{"n_layer": 10, "d_model": 256, "n_experts": 16, "experts_per_token": 1, "d_expert": 352, "d_shared_expert": 0, "activation": "swiglu", "moe_layers": [0, 2, 4, 6, 8], "router_score": "softmax", "normalize_top_k": false, "routed_scale": 7.68, "balance_loss": 0.0048, "balance_bias": false, "router_z_loss": 0.001, "router_noise": 0.3, "init_std_router": 0.0196, "lr_router": 0.002, "vocab_size": 30371, "norm": "layernorm", "norm_eps": 1e-05, "tie_embeddings": true, "optimizer": "ademamix", "lr": 0.000373, "beta1": 0.9, "grad_clip": 1.0, "batch_tokens": 65536, "seq_len": 256, "train_tokens": 699500000, "steps": 10674, "dataset": "wikipedia_en"}
Below are experts of layer 2 (counted from 0) of a mixture-of-experts language model. Rows are named router (the router's row for the expert), gate (a neuron's input weights, with its number), up (a neuron's input weights, with its number) and show model dimensions 128-255. Each number is 128 + 24 x the weight over its row's rms, rounded and kept within 0 to 255. Numbers have three digits each.
Before each expert's rows: a language model's description of what the expert responds to. This comes from a sample of Wikipedia text that the model never trained on.

# expert 15
What it handles: Infobox fields and bullets. Infobox bullets and field names like ISBN, Seasons and Total, plus was, as, on and pipes in chart and results tables.
router:142099144145146109135116102131165108094145125128145144091105122115163111091084158098088142144128145141139161112121117130105188147161111135150112110136126113121146157151120128111121104115130174110114173136136165134147119139147136086137148163184107124110148119123131137124114159117134105118182085107146147100144158145135129144160152106143137111105124105140122165132081119141154114109101
gate0:178126148122101130126105097162150137118137158114128169113135106099106112109145126120122108150182116129146111157122079136111138096141128137139106101113120133102180144111137129158135115190094134122132144118099111134123145136158136135125124119112136158130109116143120125139136157119072132139139139106130126114152131116158126141115123131152179162162135149092153128124136140105114071117119
up0:110103151077159184093157143159102198107164139091159112133131116146146128163114119112142129121143150117138136099158135113120081096134092119098141143150130140167088082145134161150146111109135124132148141128134115157132114146154090115111104096143081153113136193142101151098168109130172104134139127157154137141132098153140151124115132134126150148104101104138120122125116147123166148117105
gate1:104139148136165109109135139154090122148121145177163125131112176125139098130148127132169104097125081156131122126142066102061125134139140107164104130145096139138117143166117111114187127091164127170140133123161135111129110169121110111168151122132090113098146115139138146113143108135081105111139144138114099086123131166141137120139136118135132124161112114166135148160132129110136126172091
up1:088094135150153130100136090162134183139117119108147091065149150149109131138163086151132139120167141135066154082174134106147111173133123122130118128135129080145126153119144120170091088101098148134133135086124107137095174174107099123128134124148150105145087073147132148090100132108146124123120134161113157100117109103130110090090126102127146155121137124128096153129122139137100157118118
gate2:153103131168114192143109124120153167120142128166147077129086126123148093154131126159136122147135142117143133132156084134166130083106113136152128099098066140138147101130120128122129137133105152132110139139166131160090123116136145103110169114178161142149127137142107138121086121118147146144103148143126165118160092114181157171116106114151148119098155175106097113099125122124128161138137
up2:126144114126133124104122094147111117147127111085117148102136162147114125110123151129105126125135166129113110151135126147159103177133121088118107105167115108144111139163093090169133115133075081126147099110100149123092116127144180110133143100147169118112101126071151145160117069091135129117124113123116151144105115095152131160162136129090094101115157123123137161125122143134138161184052
gate3:111072110117095125127153150104070199139126109155172129108125134121109115161132145127166107154108114146091135134167117103092095136148150111145113097131111144163140141124103138111119134108152137100137155109124129091129092167156146116127161129109112125092117072154143133114142146170130146132134089146127112182132156115137070108130100125080175114093142107149132106171119164155159131111143
up3:121092139158091128095150110107132125156125086132162136113153117114122144096142090117113080153137125141084134104104142133138121131122173112128114097089127137090112156122070142120097140114166143119137189108146129098154128106105094146171162136129096128107133132109091137121166112134153128148161104098139111156092095133133137097156114093139112089133155116124115153176155157138105120088065
gate4:091111153098145155146096096141091138170147138114136149144132102122106133114121119160134121117151158129134106088105083137133165083154142099143136106160124110163178108132188127124134127129119128121104108144128099176144132088152137136134115162106158104141108145112139117147117113144146157134150110137188109085141118105141115090081142144160134131146087130142094128145160093114092157122132
up4:113123163122140104142099115139091107109096094129151158157159116132183165130134131135171154137112100113135100122151079115136069071155130111138120106116138139128101124137115142130126190146096166117159141113132128144108154116112106156153169101119135108128099150124113144139105176105102127121142124110145127139156154084134097192123080119135130142107167084141174138125117165102140099140125
gate5:102133151146134095150146136121109151106130169170160128127116139065132135099134157107166148157162130171139151091126088105104121162129154097136116106113090117109109096137110125104143128153112115104099102123115140115146117116194114125136152120128112109111126109136103110154137120171166115127083096120125134117122140133135128127179138137131152124085120161124127198135124101122135124126146
up5:123148111144155145102159112109143113118070151155136190092145143157079119133114133141093182132106100080124102157129127170196140087170135118129154091125106118161132138139103083129148135079121123100098108112143108152137120171118131137128150136156127123183172162134130142126092141138071142152125127151128149165137118151127157134150120160120115099130093128112127165124137125111128119111137
gate6:120103077156130113112127164127107100149089129127136150121171144148137088147162156122137106136091105129146121142107145117117144142160125127093159157156111141128159136166140113165137111117132102129162139084135111182130109117134165080102106104122099129144113146133159151120106171096146136123136155126160061125136101085106141109143160107134100118074161129152105136140123124108163137149119
up6:160075169151134082166107140103141124126105130208164139145121134139142119131105089156137175169137103148160140148135092124123117126118123128115174110140097108140148146129127137123089142140089138132156093160127147150082115147135115134120144087080109127128145135130154148100074130106086124161147116109125170131098137127135103148126096144148110106098142117135132149157135070083111126131136
gate7:189079122132160132092117154113103058123102142160110097129111136121081104116131110133132133143092109145111109171133124179119150140152128124138130147140113122117147104129110099163145090094148137108126145134111105130123102158159112090172112142123156162128133094130128105119127119123144114156130110125112146112149119131152123096154149150133148091124124147108139099156136131177134126097080
up7:122097145108109170078148160195126118131111119143095133092161146139129093110130170151123161116116146139123146110120153109103112160099162144119123115157119124110138117142105117155118153086079129110123131155094141102121104154138118113097141119184147141099139137144125090177124145125155159139102097133102146174138091110115147113122119123126125110100115100134105130116125096168113157082110
gate8:121095141157087101156109120095074126131112125136115117139120170133145150086135147105116103078125126134132162142137119139093120092138099138164131130118139120139115149142135115126115099136137113104121142129105128107122100099147146120142182142163117114103127124102132095135121134115110106094092160113151090148129092107179136130109085129100106145107134106086154109082119128105176130155107
up8:152163125088141131122119161116102072125102129139100118087111165169116158148109128082146113150143124126116116118131131093130090123115121137125104109154165125091126126124151127076182119110140152133117153132091160127139108152131136163124101157111148079134143119111122174080130112120171127131090145114139142139125118166130134119100076164123088131104164097121119147138111174129173122116149
gate9:094129128109124131134139139138173146144116123146117123111115093118129123124113101115109126128154152105131146127135140129146133109116125135107116166120096139108115171120105138113124147136160150133125158084126157150164111120125138161102122139135119144146100112095153139182142153196146132086149075161156099114096105130185114108140081100113094134115143152100166150158133140121144134106120
up9:155107149129118175063156139128185179122150115126123075105130100154132128070110131185138148197142142140154119102102106070142152128137114123098114103108124178157126110137125111100097142125109116114130177166112089157088136141149128138184149087145102131114129140152115156123113137093158139099110137139104129124118129129164147144099116097152123169131126131176130107164126131128134171125108
gate10:134107176127126068156137128136109108134092160148138099131137079128151141127141103105136106094114098127084164099088107168128145129137084121160148148114108153084136153128111113132109140134134095119184142145153148101139122120105167144103121107139116095159129115159083112154183155154123121068132107115084141140094172103150121130103106144093147136182168119139100093130107114102118129160146
up10:106136143122108126178129160119121172122150140133173136107098074097100092145163112130132126127132119101125174140095085107116108052134133124110135133175103081122101096096154099113147141162138125141111082084136121147124168129103129136112135124131133098102120122131106105109144112118098085148145103101106134144077137126181110115132137153137100133160154136150094129168119151134183148155108
gate11:116148132114125106164108140143118121126130113132100133159112130106143142089165129119100113143121114099122122120095131112159153107118106119149144153146091154153114147143128120134152126140121108118118111135104143173114147124120100088101121117138183089115175165118139129157140096125124126134092136093127165103115155087082130133110152136155163074177119103148121148163120142172170145127093
up11:186111091106114146072120103165136117091147126116106122118158118134144164125165147133107132155078137091137153098125152109137111139134097094135090126111090107134142105110091125145109151153112093107152113099189143166123159162118141152122134160143111132115156114165138126112130132125112160103160123123142166091108081077125154146141128086141180155145132122138121146115110132124115140092128
gate12:150138143120105148130159116133112167110183137105120160077150104109140146155134153112099155131151146097115098121108143152102157100137140135128162114147105153116150094120176095083108150117114158153120102097102149136128145130084147137140093131118158108118172104134133121102145133134154124148126120159110105101114111061138101139147109122122149130107106166156125152077110094136166097139159
up12:099152159123143127106097098146146099133152131111124165156121115101146091186102097141128152103172157166121161173143135126134096088116136129114127166131100117111124131177165151140162109121129111154143148140112129103090127119181144152103123125124104128128103127127156112135100124118125145133118124126135125125112179092139143092153128162123127129159103142151127169167144121152125113127136
gate13:155118138163114127108076159119144147093139102103124120131116133146094150121117135137148119138107184168125176113122130115093132123118101123109112118109138095098127126144125158145163167117174122099117135138149094110100116102140129147124144129121121113144138142126106200133129113108154123099101132145102111121203136158165101110116118134091187133136114099136158111174119125138147144140106
up13:121137137119155133171154141122136167135153117158125110114149142148130170123103126136149129115141131111139126147137117122108131142090115087082107198085097150139166115095119122149136102164142109129096100109122137104128141106158147134136116155134134080119133166144115137138145137135132145103161156147140140085187096136126147103147141140110108109175155145165114153129141087155129128121131
gate14:134145146168111153146125164122105145100122135106109109169112088103111127117108126124090132121144138131103116135070124068122116121144131175126155153162140135110145111195114136145180173174136116138113137085149155136132134144137138093114142120083086131111137163078098149175124132129131119105098125114137150111145125146188127118130114126093141132090096112093153141138110135137141135118134
up14:147134148149101135129102099127084123159128136115121175144066157134087145133132137115161149158139135086132116095171181124133119140162137144142197131116123140124150141144167136114068126143130148110123154166152184127163104139093137098125147097144163115128111085140119099137117164121118132127111112080152101110115103144140150121135124079128120142154122127155104107116126118138156118126158
gate15:134117098113147175117153136110120117136144092131110193105122131123171153121167152109117198119134078147146153080108177083135091097107131146157134138108142109132123144109141126145059131097158120128113120094145171152126153142100139127117175150131105106125116088143169122131149137105114133120102119139122101141107145150109108134143144154096175138136168127120150127112119154132120136155126
up15:145123119141150118086133128116131128105137130125147129107148172182142111102085123147119115105160104132183123121160124152139094110115129112174134141120127123152118134134118116087198155153166109084141097118111149081110096116060163137133143093153075111118151216131132114109137107154110106130137141114140132119105120103161148180076108188164107135161061147126139131132113112117144118132105
gate16:090120116160131122126150109168123107101126111099119168122143139141123115089108102117084093131110133143114109115103145121120149133098092131132085138092069078110092142140169131119131170179170156134163134141117138120137145120144122134141150127089140136129117127108153136101119109118156123158103108119154131112130159165103114147141115146094164150133149135113099149144136092150112155182153
up16:146126130126140142074111178125118073115126107167159163118114108131066113115128137125115111144141134076106106136163131148132126109123124119129102098155129141106144126139118133178192117146109114175065130140151170159077148132153108144098133133108144140119125126140168133115108111089143107154088131116115118129112109142110175149161127158126172081100114135104135108150125095102107169156126
gate17:141154136142121088162158167147185114148136121150112153129117160154154135125108118175119123151150110143099147142095140071172144137175154122125128149151111190131118134136143171104154105101134129148130133090161176136121142120119107115134139125137115104100103086158107137103140176139170154078141121140132076102113138144150132154124177136145154153148103141151122103124131086135115139080112
up17:130149120129141127164166139130150114143172128065084125164092145147101135164111123147089150100128115102156149142087104112132109113117125131122093198106097115156151124141105089126109130126128126120138154142121136172134122122087145153147118082142123152137148129098105154129143126102099103103137146107100118122096170121146115085111153110165111138098119160137114085192129159135102162066110
gate18:107156141148125125096137150116122147150125114138126090096078143114159140112151120179120108126120118114141106140142176134124113122150120145112156087126103147121122083137083157100162108089110142132146114125165141113165095075143139115151163075119156118115148128158129148166142153124154154085105153135124131108121105077103144128148088130130125119133101096127132116119103122145130126167141
up18:157118139129174101095103141132149167106114123114111097116104139169132099074119118152120136124092165130090166109123134136100085170134137104127157138112174123124085113107119140135110091112113130125150094117150077118092142134106110077116095121119146162104117162080098111152162156137105159110145113148130131145155087105169110137136168118151127122103112108125126144122110137142118080167105
gate19:145123140098140121098076139125117176123110123110109135132131149143156139145139098159130092154125086136165120131123111160093114087137121127128137108154092116136117134154128135087069102163112127126149151105113128099194139138132112150161123101133157164116158140131068138130066135123151112133109138128106142140088100107130137143126158154121124131110152117139117129134135143118137094111129
up19:073115154144113101145105113117157126092139082112086093150100123122152146105130136154142113122138158142148141127169158102169101116108155136124100102114162126119108125115125116089117130112121127101133134098158148140097143158146112120138168127135134127111132131122118126142108138147101110077149123179134165159124123086103143098179145119125111138120148078097129126101121090145133167100119
gate20:119138169168110150083138099127093125083131122136167180150095137102157121169135142131105075083152104085149136114137139112119117116134109141130132175136145130135144138152136081100103093149134106169110131151079142144128133083173111100116132156128120113151096155145163136107098114122140114145141093108158115109164122152135134156199170141165125109117118102157119135152120097078149140126130
up20:125123159116154172133148111111110150098126148115140149153174140124109139119095126127114124105141094130147098117140140119159114130142176125128183131117100087087113135113097122149149114140097111116121108139111156139165077122192133140095162113158134121093140164112082125184120133114141144108102143104125089102183128144163141146126142140121142150089127132143140155112144180110095104158109
gate21:138159120109160143118139058105122119149149141127154087129112125122142099100160151114088099124153143146131139156115095123144081118092116145180118197118147095109110152133092108120125107156138121113152143152149169166112105141147122125133091158129136114127101148109146119098152149134103118150126127169099117113152159130150123117141173104099144134137095112116117135165138105142119129154102
up21:115142133152094166177143148129129126139072158111113135130159122150128125104145121113157130097156095154117138129183125110120141117159109123162160135133137097108134145081186140096148101117115099123062113178106133121141163134076181137129109145119156179128101110114118145131148139112151142106134142140120084148100091120158146111118138133122170180121136142156133111128126125102122109169153
gate22:178130142154112099142106116152111103121178146103131150133114094125121158136118142126117167143114111145098153084156144155115150143125144110134115140131082110137132138100131124112160135077097144145100156102094092134129130117158145116097130126115109118152115122085123133096144129148176144149143124128129156109134149127080134142167134081107086109132137126126162127086136124110084142128160
up22:114134112119140147099166132133176111133128121090128158113111176094104089130127064160157127107140124153140136126139102066103134155158068159126123088077139130166127105142144134113187099106115129088123141099145099149136120128096115128100078178106109103092169152143161136146155122150125104128134141126174123111119110152173156128140121163117141154132093131141175124162121127069177116119152
gate23:140145155156134132118115126099106138112173121109111107128137119099146153118138144134132140120129149130141142131128090141133100124146140163142101087120138148148121125143126107114119085125158165110087108129162123187150137085064119157132119151118135118063125103093114132121116131115159141111178120143098182136156159140166169165153136135129107156160151106126144134119113150187171141154131
up23:168138131108119142119139113156093137137108124177104102128115113169148083114128125137108154135149149120156157150142164106138130145100109141131148108128110156094117130075076104135120138118152165172123127094146130119097128125116091108133107082130118105152079144117137152104133110129167100152118116106162146128124132151118124111181146111107132153105152130132101139137160100132149099098118
gate24:150126112161136115129147109121120139145122140125118151095150104122126102138146176151130103149138147138072107076137107156166179139151117152132107100079087119125135134096150164122123144104085090124127128137120147091157162131127155143175144133134128117111128096180149127104133129132101119130131112112128122142116121157113142103103104132125148092098131116108170112164141158114101116146137
up24:172115139123088130114116089144147148169147113143144138166129113103075158106141119136109122112158146136118154106162122119077094140096125115142125172119136141141150115139151110108067127129180168181142139083141128115105106101147134131127149140065176167104123162138184152144115130122110158178096144209132130120150147137149151126134162095123124095136155128150112131132120111153121142126126